{
  "n_layer": 12,
  "experts_per_token": 1,
  "d_shared_expert": 0,
  "normalize_top_k": false,
  "balance_loss": 0.000771,
  "balance_bias": true,
  "lr_router": 0.00181,
  "train_tokens": 285700000,
  "steps": 8719,
  "dataset": "wikipedia_en"
}
Below are experts of layer 9 (counted from 0) of a mixture-of-experts language model. Rows are named router (the router's row for the expert), up (a neuron's input weights, with its number) and show model dimensions 224-255. Each number is 200 + 40 x the weight over its row's rms, rounded and kept within 0 to 999.
After each expert's rows: "mostly gets" lists some tokens that are sent to it at least half of the time. This comes from a sample of Wikipedia text that the model never trained on.

# expert 0
router,286,215,256,157,269,164,219,234,231,227,278,163,195,238,151,178,158,196,213,165,196,257,199,178,203,202,190,183,183,171,160,137
up0,248,169,241,257,220,230,273,204,170,162,157,213,214,213,211,183,168,238,228,174,196,153,231,148,240,189,198,162,134,266,212,189
up1,249,231,178,192,214,191,163,250,184,175,229,266,151,207,226,185,163,198,207,240,233,202,184,209,168,192,185,275,202,214,199,124
up2,236,197,194,214,223,231,214,271,169,148,239,237,234,242,187,208,206,225,81,122,237,243,128,166,169,155,182,217,172,170,268,164
up3,191,206,149,253,205,202,186,259,200,234,173,263,225,204,180,272,236,298,159,166,144,205,231,112,175,185,195,213,215,180,226,151
up4,192,242,149,210,239,209,188,237,241,233,250,210,214,152,195,253,210,172,180,216,169,192,194,195,195,252,181,269,245,261,175,205
up5,165,171,237,184,234,232,208,194,239,167,217,178,189,120,187,222,143,190,185,180,150,225,197,122,261,199,228,211,200,224,219,195
up6,198,240,219,170,159,193,225,266,196,181,254,231,217,155,230,220,132,206,175,206,255,303,173,226,220,226,214,204,197,223,192,255
up7,208,259,165,176,269,247,100,210,180,222,174,161,167,206,186,197,201,202,242,271,180,250,155,189,192,174,210,181,267,175,263,194
up8,237,158,108,236,195,227,130,231,212,209,178,220,146,297,219,187,209,193,177,140,188,205,110,230,191,212,225,169,247,235,170,210
up9,249,218,194,167,251,213,152,175,179,172,98,241,268,208,167,192,250,193,243,108,202,131,148,171,223,210,226,239,190,272,138,169
up10,139,286,260,184,252,221,212,192,168,292,137,247,271,201,211,274,209,244,195,189,229,210,180,203,170,170,194,234,235,219,138,146
up11,117,269,229,180,162,216,243,287,194,268,240,217,202,210,242,247,256,198,181,217,209,188,203,173,201,167,148,249,221,222,227,157
up12,241,179,178,175,169,174,154,224,229,210,231,272,204,208,153,265,136,203,148,206,187,150,150,141,149,274,219,203,218,187,197,199
up13,149,196,160,200,208,181,143,163,191,256,160,206,159,174,250,274,257,168,155,193,134,249,180,138,218,168,214,204,213,161,191,236
up14,228,217,212,191,170,274,218,193,213,177,234,195,204,232,229,227,164,198,214,202,196,185,200,161,229,244,206,243,134,183,202,169
up15,220,192,241,169,205,202,206,199,213,199,189,225,184,191,236,203,247,148,126,161,194,186,174,176,170,214,245,258,149,186,205,183
up16,211,131,184,271,201,279,181,191,271,184,173,166,191,256,238,205,214,147,116,274,208,191,222,191,149,230,257,202,162,223,114,176
up17,196,222,129,194,196,171,206,186,216,218,208,248,195,308,237,165,148,194,143,171,191,191,250,226,190,145,194,190,179,203,170,186
mostly gets: " World", " Street", " School", " Cup", " rights", " Air"

# expert 4
router,231,221,232,151,215,205,227,267,302,174,251,227,254,225,171,173,183,203,140,189,220,185,149,209,151,236,212,170,161,195,187,186
up0,140,135,230,211,280,157,187,220,180,191,214,281,135,228,102,284,163,208,172,211,226,191,178,125,237,199,199,126,202,162,192,172
up1,215,175,187,214,188,263,215,168,187,192,195,174,189,139,250,321,214,170,175,198,260,183,149,172,206,268,157,178,163,204,201,185
up2,167,217,187,160,217,231,224,219,145,219,191,190,183,268,160,170,144,136,234,216,172,161,136,147,168,238,156,209,128,167,159,241
up3,270,163,201,225,166,256,161,143,119,184,211,194,223,264,227,206,198,259,229,175,287,142,159,195,154,199,184,168,176,228,226,200
up4,275,195,196,168,128,293,153,181,194,216,195,263,220,257,134,239,216,172,222,217,236,210,256,129,191,146,130,166,189,167,181,189
up5,285,125,176,161,187,261,191,265,242,183,233,243,111,153,121,222,180,178,180,210,117,264,231,239,176,181,164,231,238,206,151,164
up6,195,206,172,206,257,193,205,183,167,262,135,226,184,268,234,209,226,221,242,154,136,203,222,180,246,244,143,130,212,234,199,117
up7,215,186,149,152,182,270,209,163,158,192,222,226,198,137,196,211,236,235,196,190,140,220,155,223,228,293,162,177,170,186,180,233
up8,265,223,178,99,197,217,184,131,108,275,153,204,202,226,161,205,217,256,212,207,214,223,208,225,246,217,157,147,263,173,210,231
up9,217,301,206,192,229,228,179,172,189,230,258,216,223,233,150,237,120,242,204,226,237,207,231,196,220,189,172,204,162,155,161,214
up10,268,120,202,228,245,267,219,265,135,148,198,139,174,237,183,269,145,227,215,106,170,169,179,139,190,163,224,173,146,244,225,234
up11,219,123,169,189,213,231,143,211,243,208,226,178,177,227,184,131,166,171,168,164,159,245,160,194,161,195,207,169,169,280,162,142
up12,214,220,137,187,254,264,106,258,221,182,228,263,208,192,201,306,188,245,199,198,191,205,177,192,230,229,174,267,139,154,203,194
up13,271,189,173,162,220,241,152,190,229,204,176,236,220,88,213,154,182,180,204,218,113,158,140,225,126,193,193,194,226,209,242,222
up14,160,205,210,166,260,208,198,171,142,181,218,173,161,146,223,229,190,256,182,169,205,197,137,169,160,158,174,207,160,245,135,168
up15,188,168,183,153,153,179,155,243,184,244,299,292,179,254,167,224,159,202,178,177,182,200,188,159,232,220,193,220,186,178,245,174
up16,271,170,207,177,233,234,201,206,241,218,186,166,213,233,285,241,184,196,166,209,137,174,132,207,143,228,220,231,170,222,163,178
up17,212,185,200,211,269,166,233,252,217,189,179,173,185,196,218,206,242,179,185,189,235,191,132,180,151,242,235,227,150,223,152,153
mostly gets: " York", " John", " James", " King", " son", " father"

# expert 9
router,231,184,204,122,326,226,172,217,202,201,228,209,228,223,214,145,174,213,116,191,178,233,186,185,218,181,147,214,178,182,202,191
up0,248,270,126,201,180,184,151,241,162,243,199,204,214,287,158,267,247,191,213,235,247,157,204,199,202,213,152,185,127,190,116,228
up1,255,241,183,185,246,215,205,161,180,177,128,182,195,170,188,280,205,177,192,240,175,179,152,196,183,161,213,127,201,207,273,188
up2,267,226,162,212,181,218,185,158,237,254,177,220,246,210,206,292,220,147,206,225,175,153,146,219,185,224,193,178,201,296,182,281
up3,253,196,179,221,146,271,160,285,175,234,232,240,184,218,109,183,248,192,184,210,195,261,191,152,106,188,190,118,212,196,205,194
up4,241,230,169,176,218,223,175,190,196,236,193,207,272,206,208,264,203,252,206,225,255,217,143,136,223,298,151,252,100,249,202,180
up5,200,229,96,203,191,277,122,184,288,270,206,237,237,204,205,279,234,206,217,226,168,151,130,216,103,166,254,212,92,198,113,187
up6,289,180,235,243,137,247,126,275,144,250,224,295,183,198,193,216,257,101,173,282,192,160,177,159,140,255,233,212,230,174,183,246
up7,241,227,177,129,274,118,207,248,212,112,269,221,196,165,190,228,140,193,166,154,181,220,211,220,186,250,173,171,186,212,199,167
up8,238,138,205,169,209,251,227,181,195,226,249,188,249,216,206,198,212,251,127,169,191,205,176,158,208,283,191,228,139,244,190,135
up9,236,238,251,156,251,257,152,207,228,219,230,212,184,154,141,218,259,230,162,196,233,258,208,89,171,212,262,204,203,162,199,137
up10,264,172,145,207,165,211,191,194,243,139,202,255,232,239,169,198,248,192,192,278,166,216,221,102,237,161,214,243,146,214,167,160
up11,187,182,188,191,191,224,180,185,241,254,231,174,206,141,232,294,200,209,195,214,262,204,157,297,111,287,162,156,162,208,177,164
up12,216,225,121,202,177,209,164,150,267,197,242,250,218,227,162,298,202,242,144,217,193,172,117,177,68,193,163,178,166,182,141,223
up13,151,200,212,204,167,260,190,191,187,204,223,222,264,266,183,204,203,209,184,146,246,203,161,221,162,230,270,190,100,203,166,152
up14,190,112,112,226,211,173,183,229,246,217,221,199,276,173,207,242,219,194,219,182,221,131,158,176,159,216,223,177,228,230,192,231
up15,215,200,168,216,148,211,130,216,235,220,293,205,184,184,136,192,226,251,157,169,150,146,84,159,210,167,263,174,130,207,147,191
up16,286,148,128,189,205,250,177,203,136,234,172,266,200,170,197,160,296,189,160,232,201,236,203,108,192,242,239,141,246,206,200,209
up17,226,233,206,182,262,163,172,157,185,140,193,250,201,190,214,204,269,172,188,134,181,277,189,122,174,161,86,171,152,214,170,177
mostly gets: " that", " which", "\"", " where", " who", " same"

# expert 3
router,228,220,229,131,190,236,168,235,240,216,225,220,239,187,130,153,164,201,185,198,214,246,159,228,224,204,219,181,193,207,219,207
up0,245,212,163,190,228,228,210,201,176,237,255,289,302,234,185,213,305,131,121,125,145,149,257,184,111,194,190,192,137,241,204,160
up1,252,180,120,234,173,207,138,216,274,268,210,239,270,112,171,216,235,228,81,228,258,129,198,191,180,199,239,192,246,206,209,221
up2,194,143,197,203,202,210,180,224,214,156,222,195,172,241,169,195,163,196,154,270,178,184,168,190,168,187,228,152,154,257,131,201
up3,170,185,215,198,208,229,93,186,235,130,241,203,183,208,260,256,158,179,226,233,202,177,144,177,201,207,193,214,85,212,191,188
up4,179,209,213,186,208,188,173,214,140,169,180,238,231,266,250,257,206,243,178,312,198,226,150,103,190,157,216,223,235,224,131,203
up5,257,166,126,194,142,268,210,201,210,159,261,217,207,197,194,243,272,242,174,146,227,114,232,172,188,193,163,239,172,260,132,208
up6,224,208,62,204,191,202,214,263,197,228,188,203,170,234,243,178,177,141,165,179,252,148,192,121,181,126,242,206,143,223,178,198
up7,214,147,278,158,173,154,236,259,228,203,241,225,156,211,178,85,193,304,204,247,184,201,151,163,216,156,227,220,170,210,206,193
up8,181,261,181,224,180,197,235,162,269,275,186,201,286,179,212,169,245,203,229,298,256,149,216,157,202,147,187,189,173,191,218,146
up9,222,203,254,223,169,202,192,171,154,234,182,213,188,230,142,230,214,142,182,183,229,175,243,166,157,207,237,177,172,216,247,198
up10,225,273,143,194,203,145,198,292,163,150,218,235,165,216,209,238,244,152,230,187,192,199,145,174,250,195,171,168,190,231,209,161
up11,255,135,252,192,101,285,126,163,194,205,193,184,182,205,209,217,218,262,146,177,137,228,248,191,209,233,219,235,218,155,186,171
up12,208,152,204,223,210,206,196,174,221,226,213,251,243,177,134,229,111,206,222,238,100,214,261,183,216,221,203,237,105,219,169,255
up13,275,201,216,212,158,180,188,228,182,155,179,235,196,221,225,277,219,167,188,231,213,225,228,217,176,245,64,186,171,176,185,193
up14,224,197,149,219,193,240,189,246,218,161,177,185,263,228,245,225,224,261,154,280,247,240,217,244,206,206,172,275,90,164,139,190
up15,175,260,182,199,303,273,186,238,192,236,181,215,209,204,179,268,243,209,208,187,239,238,224,152,182,225,197,211,194,181,171,166
up16,201,262,218,223,224,273,167,229,188,166,188,213,222,139,220,226,209,187,214,168,189,274,147,160,215,224,160,200,204,161,206,153
up17,269,222,169,187,154,234,177,193,188,209,242,211,257,232,254,265,185,210,189,137,168,238,209,196,170,151,236,194,250,186,262,216
mostly gets: " Total", "See", " km", " Genus", " mi", "″N"

# expert 6
router,225,177,202,166,259,180,130,142,210,187,233,280,252,247,169,188,212,187,159,229,188,295,104,160,201,223,156,185,165,201,148,168
up0,206,264,230,203,244,230,129,281,192,214,157,177,171,182,221,221,103,239,99,177,173,198,209,159,188,282,300,199,174,172,188,191
up1,239,203,190,228,184,227,183,160,224,188,214,274,209,257,204,211,202,174,248,146,164,206,248,187,102,161,241,184,232,217,184,160
up2,192,249,241,206,157,173,110,239,207,160,249,199,215,152,180,247,240,216,159,160,192,242,127,174,200,195,175,239,222,220,209,211
up3,196,256,176,204,215,173,174,178,162,213,245,248,242,191,191,264,199,183,229,165,240,205,169,229,168,180,173,181,141,182,220,144
up4,156,245,217,174,250,201,145,244,177,235,171,204,240,270,225,234,241,175,191,224,189,187,164,146,145,175,233,218,229,261,225,187
up5,250,247,161,248,160,137,213,233,203,138,214,189,252,294,221,218,230,156,191,225,203,178,227,111,184,200,209,178,233,166,266,210
up6,191,140,202,188,180,185,118,182,182,226,117,181,160,146,227,307,189,213,156,207,207,239,169,236,110,215,241,204,208,233,128,219
up7,203,233,174,160,172,181,207,187,206,190,183,308,249,205,208,280,232,272,215,209,227,203,167,256,157,197,208,176,222,167,153,194
up8,200,317,191,205,192,200,186,276,115,180,198,271,314,150,197,241,189,223,169,142,166,238,160,223,148,177,199,190,285,172,157,174
up9,193,220,187,146,203,279,214,208,253,241,204,231,224,222,198,221,237,184,197,253,227,191,229,241,182,247,154,231,149,240,259,237
up10,134,235,184,188,242,242,221,243,202,160,210,242,188,213,190,177,189,208,183,198,225,237,197,252,168,228,197,198,255,173,219,217
up11,227,225,210,181,248,131,226,272,212,275,207,190,253,258,148,218,166,101,162,202,247,188,241,147,171,215,224,207,232,216,230,232
up12,123,172,202,164,201,206,209,255,223,228,259,166,152,247,175,258,228,210,135,148,195,243,252,167,178,188,229,222,160,155,192,152
up13,253,197,222,204,241,160,201,195,235,201,198,202,142,246,178,224,150,238,219,243,185,212,234,169,180,163,133,197,223,182,201,142
up14,225,179,176,164,169,251,238,169,185,212,180,217,204,274,203,251,210,242,231,199,167,209,170,205,155,250,177,227,241,138,220,251
up15,174,120,234,255,238,292,213,194,206,245,261,151,155,204,241,258,199,155,209,186,185,125,203,194,184,229,250,268,153,164,198,181
up16,257,257,244,165,183,218,242,220,186,193,111,201,210,177,198,200,179,181,146,156,174,178,188,205,188,217,200,203,173,127,177,162
up17,203,193,121,160,216,204,298,223,232,210,176,255,211,246,130,221,179,133,234,189,206,254,289,183,194,162,122,194,224,248,202,158
mostly gets: " the", "°", "′", "The", " The", "197"

# expert 1
router,280,146,191,159,191,187,221,227,243,242,268,177,229,211,154,193,174,185,167,152,171,215,204,173,279,212,149,216,185,184,181,168
up0,192,148,152,140,182,167,109,227,208,258,266,192,222,172,133,213,208,179,165,217,200,233,137,215,178,196,274,147,189,258,222,174
up1,254,185,172,253,198,233,124,165,178,232,233,233,194,287,148,234,267,173,255,236,144,206,185,169,181,162,222,140,271,209,237,196
up2,232,238,197,204,200,216,226,198,248,237,172,221,251,170,188,207,182,195,271,225,151,209,155,213,190,278,222,162,171,239,181,203
up3,182,162,177,254,211,189,254,192,216,176,196,184,248,234,168,165,262,269,226,273,178,194,172,201,165,223,228,184,222,240,147,202
up4,187,186,185,158,310,208,190,206,179,129,184,198,288,239,273,219,188,258,242,175,216,187,217,290,218,204,197,225,172,206,188,191
up5,143,147,95,267,249,231,175,184,179,267,275,227,199,261,128,157,166,178,167,222,235,191,184,131,231,244,226,162,160,280,214,222
up6,211,221,239,197,210,209,183,174,249,151,175,234,158,194,141,212,255,231,187,186,154,148,180,169,163,186,152,185,211,201,199,206
up7,178,228,201,94,213,257,211,184,182,216,164,203,231,236,218,177,163,217,260,155,133,138,155,163,195,209,157,235,213,187,166,186
up8,245,217,290,196,201,176,172,209,203,161,223,226,211,209,197,129,297,213,162,174,305,241,178,188,220,273,302,155,238,209,171,212
up9,178,133,268,303,206,182,163,246,164,188,223,211,187,218,230,184,178,239,124,187,221,241,180,174,131,158,284,173,102,244,183,141
up10,143,182,166,205,227,106,209,250,233,163,202,190,165,158,240,196,207,214,82,245,232,252,251,187,198,192,182,172,187,206,214,225
up11,225,223,175,173,227,230,160,200,200,222,256,223,207,275,161,159,251,199,122,135,215,219,187,171,176,216,240,170,231,227,190,199
up12,258,174,177,217,225,216,195,180,205,186,292,214,205,187,215,196,198,158,221,142,169,242,207,114,183,140,218,192,123,250,144,159
up13,224,106,188,197,266,216,204,205,300,175,185,217,182,156,109,242,221,200,262,216,234,153,143,200,179,271,221,177,199,231,238,216
up14,250,181,199,255,215,251,201,177,213,112,228,217,206,180,171,115,266,214,182,172,222,204,224,191,168,238,207,189,142,259,220,125
up15,142,166,104,241,235,253,158,220,220,311,90,255,160,178,174,198,232,162,173,282,118,210,194,201,202,208,175,157,164,229,159,176
up16,203,237,159,170,226,137,138,176,296,222,202,221,194,228,214,248,167,231,184,164,175,165,189,258,173,275,171,158,214,218,149,212
up17,198,228,258,143,134,194,152,175,262,186,184,225,191,223,263,260,206,229,273,292,214,219,212,141,218,235,177,164,190,181,196,189
mostly gets: " to", " with", " after", " for", " between", " into"

# expert 7
router,236,228,110,132,215,232,227,268,244,177,206,166,211,191,194,215,230,188,188,244,176,264,112,207,120,230,214,164,178,233,149,218
up0,190,170,194,123,151,170,160,261,225,137,211,321,96,292,150,226,149,230,230,212,188,214,205,161,233,188,245,195,207,214,197,212
up1,225,121,219,240,238,248,242,143,172,187,192,226,200,240,220,261,164,246,129,205,258,197,173,155,125,225,227,190,204,172,241,238
up2,212,176,211,147,227,259,158,175,188,203,277,250,140,237,112,187,160,191,192,187,204,181,197,218,207,183,270,217,223,276,140,155
up3,161,175,191,179,170,220,182,229,240,167,155,169,251,213,197,264,205,245,158,172,155,184,160,216,173,193,218,215,234,195,242,162
up4,206,191,107,200,202,294,221,208,176,228,284,190,266,184,273,256,192,218,268,270,222,154,178,205,220,243,164,186,280,227,209,158
up5,221,173,193,157,319,199,153,232,233,161,265,259,196,177,208,166,199,249,118,215,229,180,198,106,263,231,317,210,198,261,170,135
up6,199,182,219,248,209,263,162,212,222,232,287,257,201,212,198,215,229,184,187,271,117,204,198,122,221,237,190,197,213,126,155,197
up7,169,247,188,184,196,243,199,208,179,273,140,247,157,191,207,274,170,259,205,227,170,249,198,197,221,187,201,168,282,169,144,161
up8,254,188,175,224,257,233,169,201,202,289,205,203,133,214,237,205,246,84,181,212,134,207,197,163,207,183,187,164,249,225,200,172
up9,208,183,177,217,216,169,133,186,226,147,285,162,254,257,243,208,118,188,146,181,192,291,171,196,233,198,225,229,206,111,175,164
up10,266,164,187,209,184,249,132,237,168,168,268,212,104,229,131,273,214,208,191,181,264,152,195,173,186,222,222,180,258,161,217,201
up11,211,146,253,190,139,220,168,209,221,172,191,165,135,244,205,200,212,188,174,174,204,245,179,104,193,208,132,198,236,245,163,136
up12,198,215,146,155,208,169,163,251,154,136,206,195,219,205,259,198,230,197,236,198,173,174,138,186,134,207,201,232,239,171,198,141
up13,213,213,188,253,185,162,166,233,146,316,212,171,202,144,214,201,215,200,184,190,304,240,219,215,178,268,213,290,170,232,221,219
up14,226,216,238,132,212,238,240,155,200,171,188,195,237,222,221,235,155,172,234,148,188,237,224,173,141,214,167,222,197,151,206,172
up15,217,115,132,168,182,178,213,250,169,246,214,247,242,249,286,187,200,181,165,215,197,219,221,171,179,199,189,200,178,175,153,173
up16,185,223,262,182,190,153,231,266,197,143,158,180,201,203,175,123,201,144,179,183,137,202,239,221,175,265,157,179,232,237,203,228
up17,238,242,196,213,211,265,202,112,210,158,190,224,208,196,229,256,183,142,207,182,95,236,230,235,308,174,166,152,228,202,207,170
mostly gets: " century", " year", " However", " well", " day", " however"

# expert 8
router,213,166,222,153,225,222,190,235,222,263,214,205,199,233,169,197,183,205,148,136,185,223,232,176,201,174,171,140,154,216,234,126
up0,270,189,186,163,176,197,130,269,231,167,290,175,193,201,188,276,192,164,216,248,260,165,210,204,202,239,187,219,195,203,217,177
up1,238,166,160,187,216,189,213,232,188,138,214,227,145,216,199,220,181,173,205,269,90,216,132,163,185,191,224,169,233,209,221,221
up2,158,180,168,104,197,180,108,267,226,124,178,232,200,230,261,197,213,255,162,165,148,188,218,103,163,193,233,240,224,226,149,172
up3,143,214,154,136,194,200,150,158,242,232,175,230,212,197,286,249,165,230,150,176,180,229,218,185,159,227,170,226,181,183,141,177
up4,207,263,209,301,198,216,240,167,199,248,205,206,206,187,213,186,278,175,221,204,175,179,130,160,130,177,196,170,145,144,142,207
up5,191,182,166,214,286,248,216,181,258,221,172,184,230,190,215,199,191,189,163,134,196,186,216,128,164,195,160,186,198,231,204,207
up6,170,142,203,159,170,240,190,207,107,264,162,206,197,191,188,254,220,245,193,140,240,229,146,164,206,210,208,210,178,179,237,233
up7,134,162,153,229,249,185,223,214,211,197,241,198,154,178,131,229,189,172,198,168,138,151,212,234,244,298,183,226,165,171,203,232
up8,190,210,218,198,279,160,185,216,208,200,194,190,218,185,200,321,201,209,219,228,251,180,197,212,276,170,167,212,172,236,184,197
up9,259,218,147,195,210,209,168,169,249,156,208,224,230,241,181,181,124,225,225,204,249,177,170,253,149,170,223,176,136,192,176,163
up10,233,282,193,203,207,158,220,215,163,202,193,257,239,166,209,241,204,162,148,177,196,135,197,149,157,225,157,212,189,206,213,159
up11,232,164,183,204,151,146,150,300,131,168,266,195,184,174,131,240,81,240,177,133,288,237,184,198,176,222,173,140,198,149,196,187
up12,178,221,157,177,167,268,190,166,240,293,223,207,172,204,160,206,173,181,124,181,222,195,117,145,237,167,165,164,251,240,228,234
up13,199,165,153,153,150,218,224,121,229,258,174,207,274,198,193,227,183,172,185,219,200,188,158,197,184,207,178,200,224,208,156,245
up14,235,159,182,188,263,221,142,235,249,225,250,244,201,251,195,262,186,254,188,193,203,166,159,112,159,240,182,173,203,237,169,162
up15,184,268,148,123,213,235,161,120,153,314,210,228,205,311,167,177,181,302,164,209,243,221,218,227,217,168,187,160,204,186,262,223
up16,249,167,140,150,177,247,210,204,257,250,210,212,194,159,263,203,186,219,98,297,123,155,199,232,137,221,125,194,165,162,173,283
up17,332,242,213,189,213,256,186,265,156,319,177,212,256,187,138,149,229,227,190,202,173,220,205,224,128,165,214,220,199,248,103,173
mostly gets: " and", " or", " as", " but", " he", " she"

# expert 2
router,220,201,215,119,212,179,180,319,233,214,248,270,221,279,201,172,166,259,133,170,188,233,167,171,203,258,125,181,162,177,134,197
up0,209,258,131,206,238,213,187,257,213,213,169,187,206,256,123,149,243,232,259,197,86,203,251,180,218,187,208,181,227,193,164,185
up1,247,235,130,195,171,142,163,196,196,200,204,203,188,309,233,150,209,255,209,172,213,167,170,237,151,273,211,233,132,270,240,192
up2,214,204,182,186,254,188,113,245,236,235,216,233,199,220,204,243,245,149,187,218,122,208,174,152,228,265,230,164,208,224,184,144
up3,169,296,206,189,278,239,148,168,162,161,231,221,218,208,173,168,241,162,191,224,212,277,145,239,163,215,166,158,206,207,142,172
up4,210,257,132,181,201,214,186,225,171,193,199,232,188,168,198,244,222,224,144,194,191,208,200,223,198,212,146,246,181,256,245,170
up5,235,262,181,221,214,227,224,199,231,204,250,174,180,205,199,261,161,231,141,184,191,177,164,247,199,253,175,210,194,141,198,194
up6,300,206,162,156,216,200,219,211,210,202,218,273,229,212,208,217,203,201,258,212,166,213,235,207,169,259,202,238,171,168,161,171
up7,186,260,198,250,245,181,228,197,240,216,290,143,163,189,172,241,273,192,154,237,223,187,111,236,84,235,73,180,228,167,180,220
up8,168,199,224,242,192,190,184,233,197,166,189,183,190,202,207,231,223,246,247,137,150,221,267,182,181,249,182,184,164,157,192,198
up9,206,187,222,176,183,215,224,182,204,172,240,235,154,171,178,214,238,238,240,177,255,243,153,142,198,218,203,255,219,224,159,180
up10,270,83,205,152,191,193,197,226,234,203,205,195,213,204,142,160,176,294,205,245,174,189,175,203,169,304,197,248,157,217,133,216
up11,158,267,192,165,179,226,224,178,256,199,301,143,164,239,231,143,134,231,142,215,124,265,168,236,181,211,127,193,230,210,224,211
up12,291,215,169,142,209,269,171,217,205,233,210,204,209,217,155,147,128,225,217,183,243,183,192,168,196,171,189,197,227,273,240,202
up13,142,297,222,137,244,221,127,229,190,165,128,185,165,248,160,168,256,244,164,171,209,166,188,235,186,143,190,212,156,200,184,170
up14,215,184,160,100,236,255,182,238,160,208,253,139,243,132,156,226,229,212,222,257,168,192,161,180,168,300,151,242,105,202,209,158
up15,261,138,169,232,203,209,200,209,237,223,262,251,250,213,239,233,162,171,106,175,215,212,205,140,222,222,202,238,175,215,190,179
up16,213,239,203,219,222,134,228,204,231,178,220,216,230,249,202,203,236,186,238,115,93,160,243,190,159,209,203,175,169,230,186,153
up17,266,135,197,232,207,227,183,200,162,258,179,283,229,151,203,228,186,227,203,154,165,115,239,169,146,276,163,264,184,214,186,190
mostly gets: "\n\n", "===", ".\n\n", "==", " =\n\n", "==\n"

# expert 5
router,145,280,212,188,279,247,221,298,212,216,234,292,272,171,142,153,224,236,190,142,191,265,184,188,211,195,223,219,220,187,145,134
up0,229,203,114,163,217,165,199,199,179,149,207,235,182,189,197,183,208,252,219,164,143,233,145,150,224,138,247,139,218,207,172,190
up1,198,156,202,186,185,233,143,195,223,258,169,196,147,213,151,242,241,190,177,131,161,163,211,184,103,302,184,182,177,162,140,204
up2,216,140,219,268,248,226,183,278,184,227,182,140,254,154,222,177,204,267,121,248,160,203,222,243,157,259,134,175,133,225,150,111
up3,210,125,189,176,191,241,159,288,200,230,227,235,260,137,187,153,176,174,174,214,159,168,174,181,164,251,218,124,197,206,249,208
up4,240,208,171,178,159,164,179,190,172,63,258,159,224,162,262,98,201,257,125,231,187,164,171,214,217,261,194,162,229,221,146,209
up5,230,186,140,159,143,241,132,279,185,201,219,228,254,212,121,158,166,260,191,238,219,228,138,149,187,253,167,200,188,165,204,233
up6,205,206,174,208,233,199,124,266,172,160,205,234,259,208,152,232,161,222,127,176,136,223,180,178,127,275,215,204,191,174,186,191
up7,206,249,231,186,178,176,167,226,207,219,205,192,185,153,171,159,195,205,153,264,226,239,215,170,215,178,164,181,182,214,191,174
up8,187,155,223,181,151,223,154,181,201,204,211,239,215,228,189,229,168,276,166,223,266,239,178,250,253,249,163,137,212,189,198,221
up9,219,210,179,159,148,160,181,208,233,95,116,259,275,222,196,214,205,309,179,130,199,235,198,216,225,208,188,201,250,222,154,163
up10,151,193,204,177,227,214,238,215,233,255,227,258,110,170,112,196,191,300,201,152,184,158,208,187,105,245,144,226,205,193,128,191
up11,166,221,171,163,167,221,230,222,192,232,201,243,169,237,172,232,257,234,170,180,229,167,204,209,187,213,262,159,230,214,218,202
up12,267,154,194,174,232,220,188,229,154,266,219,174,188,150,267,235,153,223,192,204,215,177,164,149,210,198,221,200,143,212,185,182
up13,177,243,158,192,240,182,217,192,235,243,234,221,186,204,149,224,189,214,173,168,172,164,177,217,226,169,142,214,226,175,190,179
up14,161,139,193,165,168,196,224,205,253,184,171,193,127,227,189,247,141,235,147,146,235,282,168,214,273,187,240,155,182,150,199,207
up15,155,192,185,148,198,147,210,273,191,173,149,226,224,206,216,203,238,189,176,244,184,244,175,126,224,185,75,204,204,206,221,203
up16,182,177,235,188,234,252,162,236,201,209,165,216,153,207,148,154,203,170,185,158,160,157,167,197,194,232,181,156,195,234,103,171
up17,137,204,193,183,253,246,196,173,219,257,194,273,169,213,138,213,217,206,178,193,179,284,162,217,150,129,261,201,170,204,214,177
mostly gets: "š", "ó", " Bh", "idae", "ü", "í"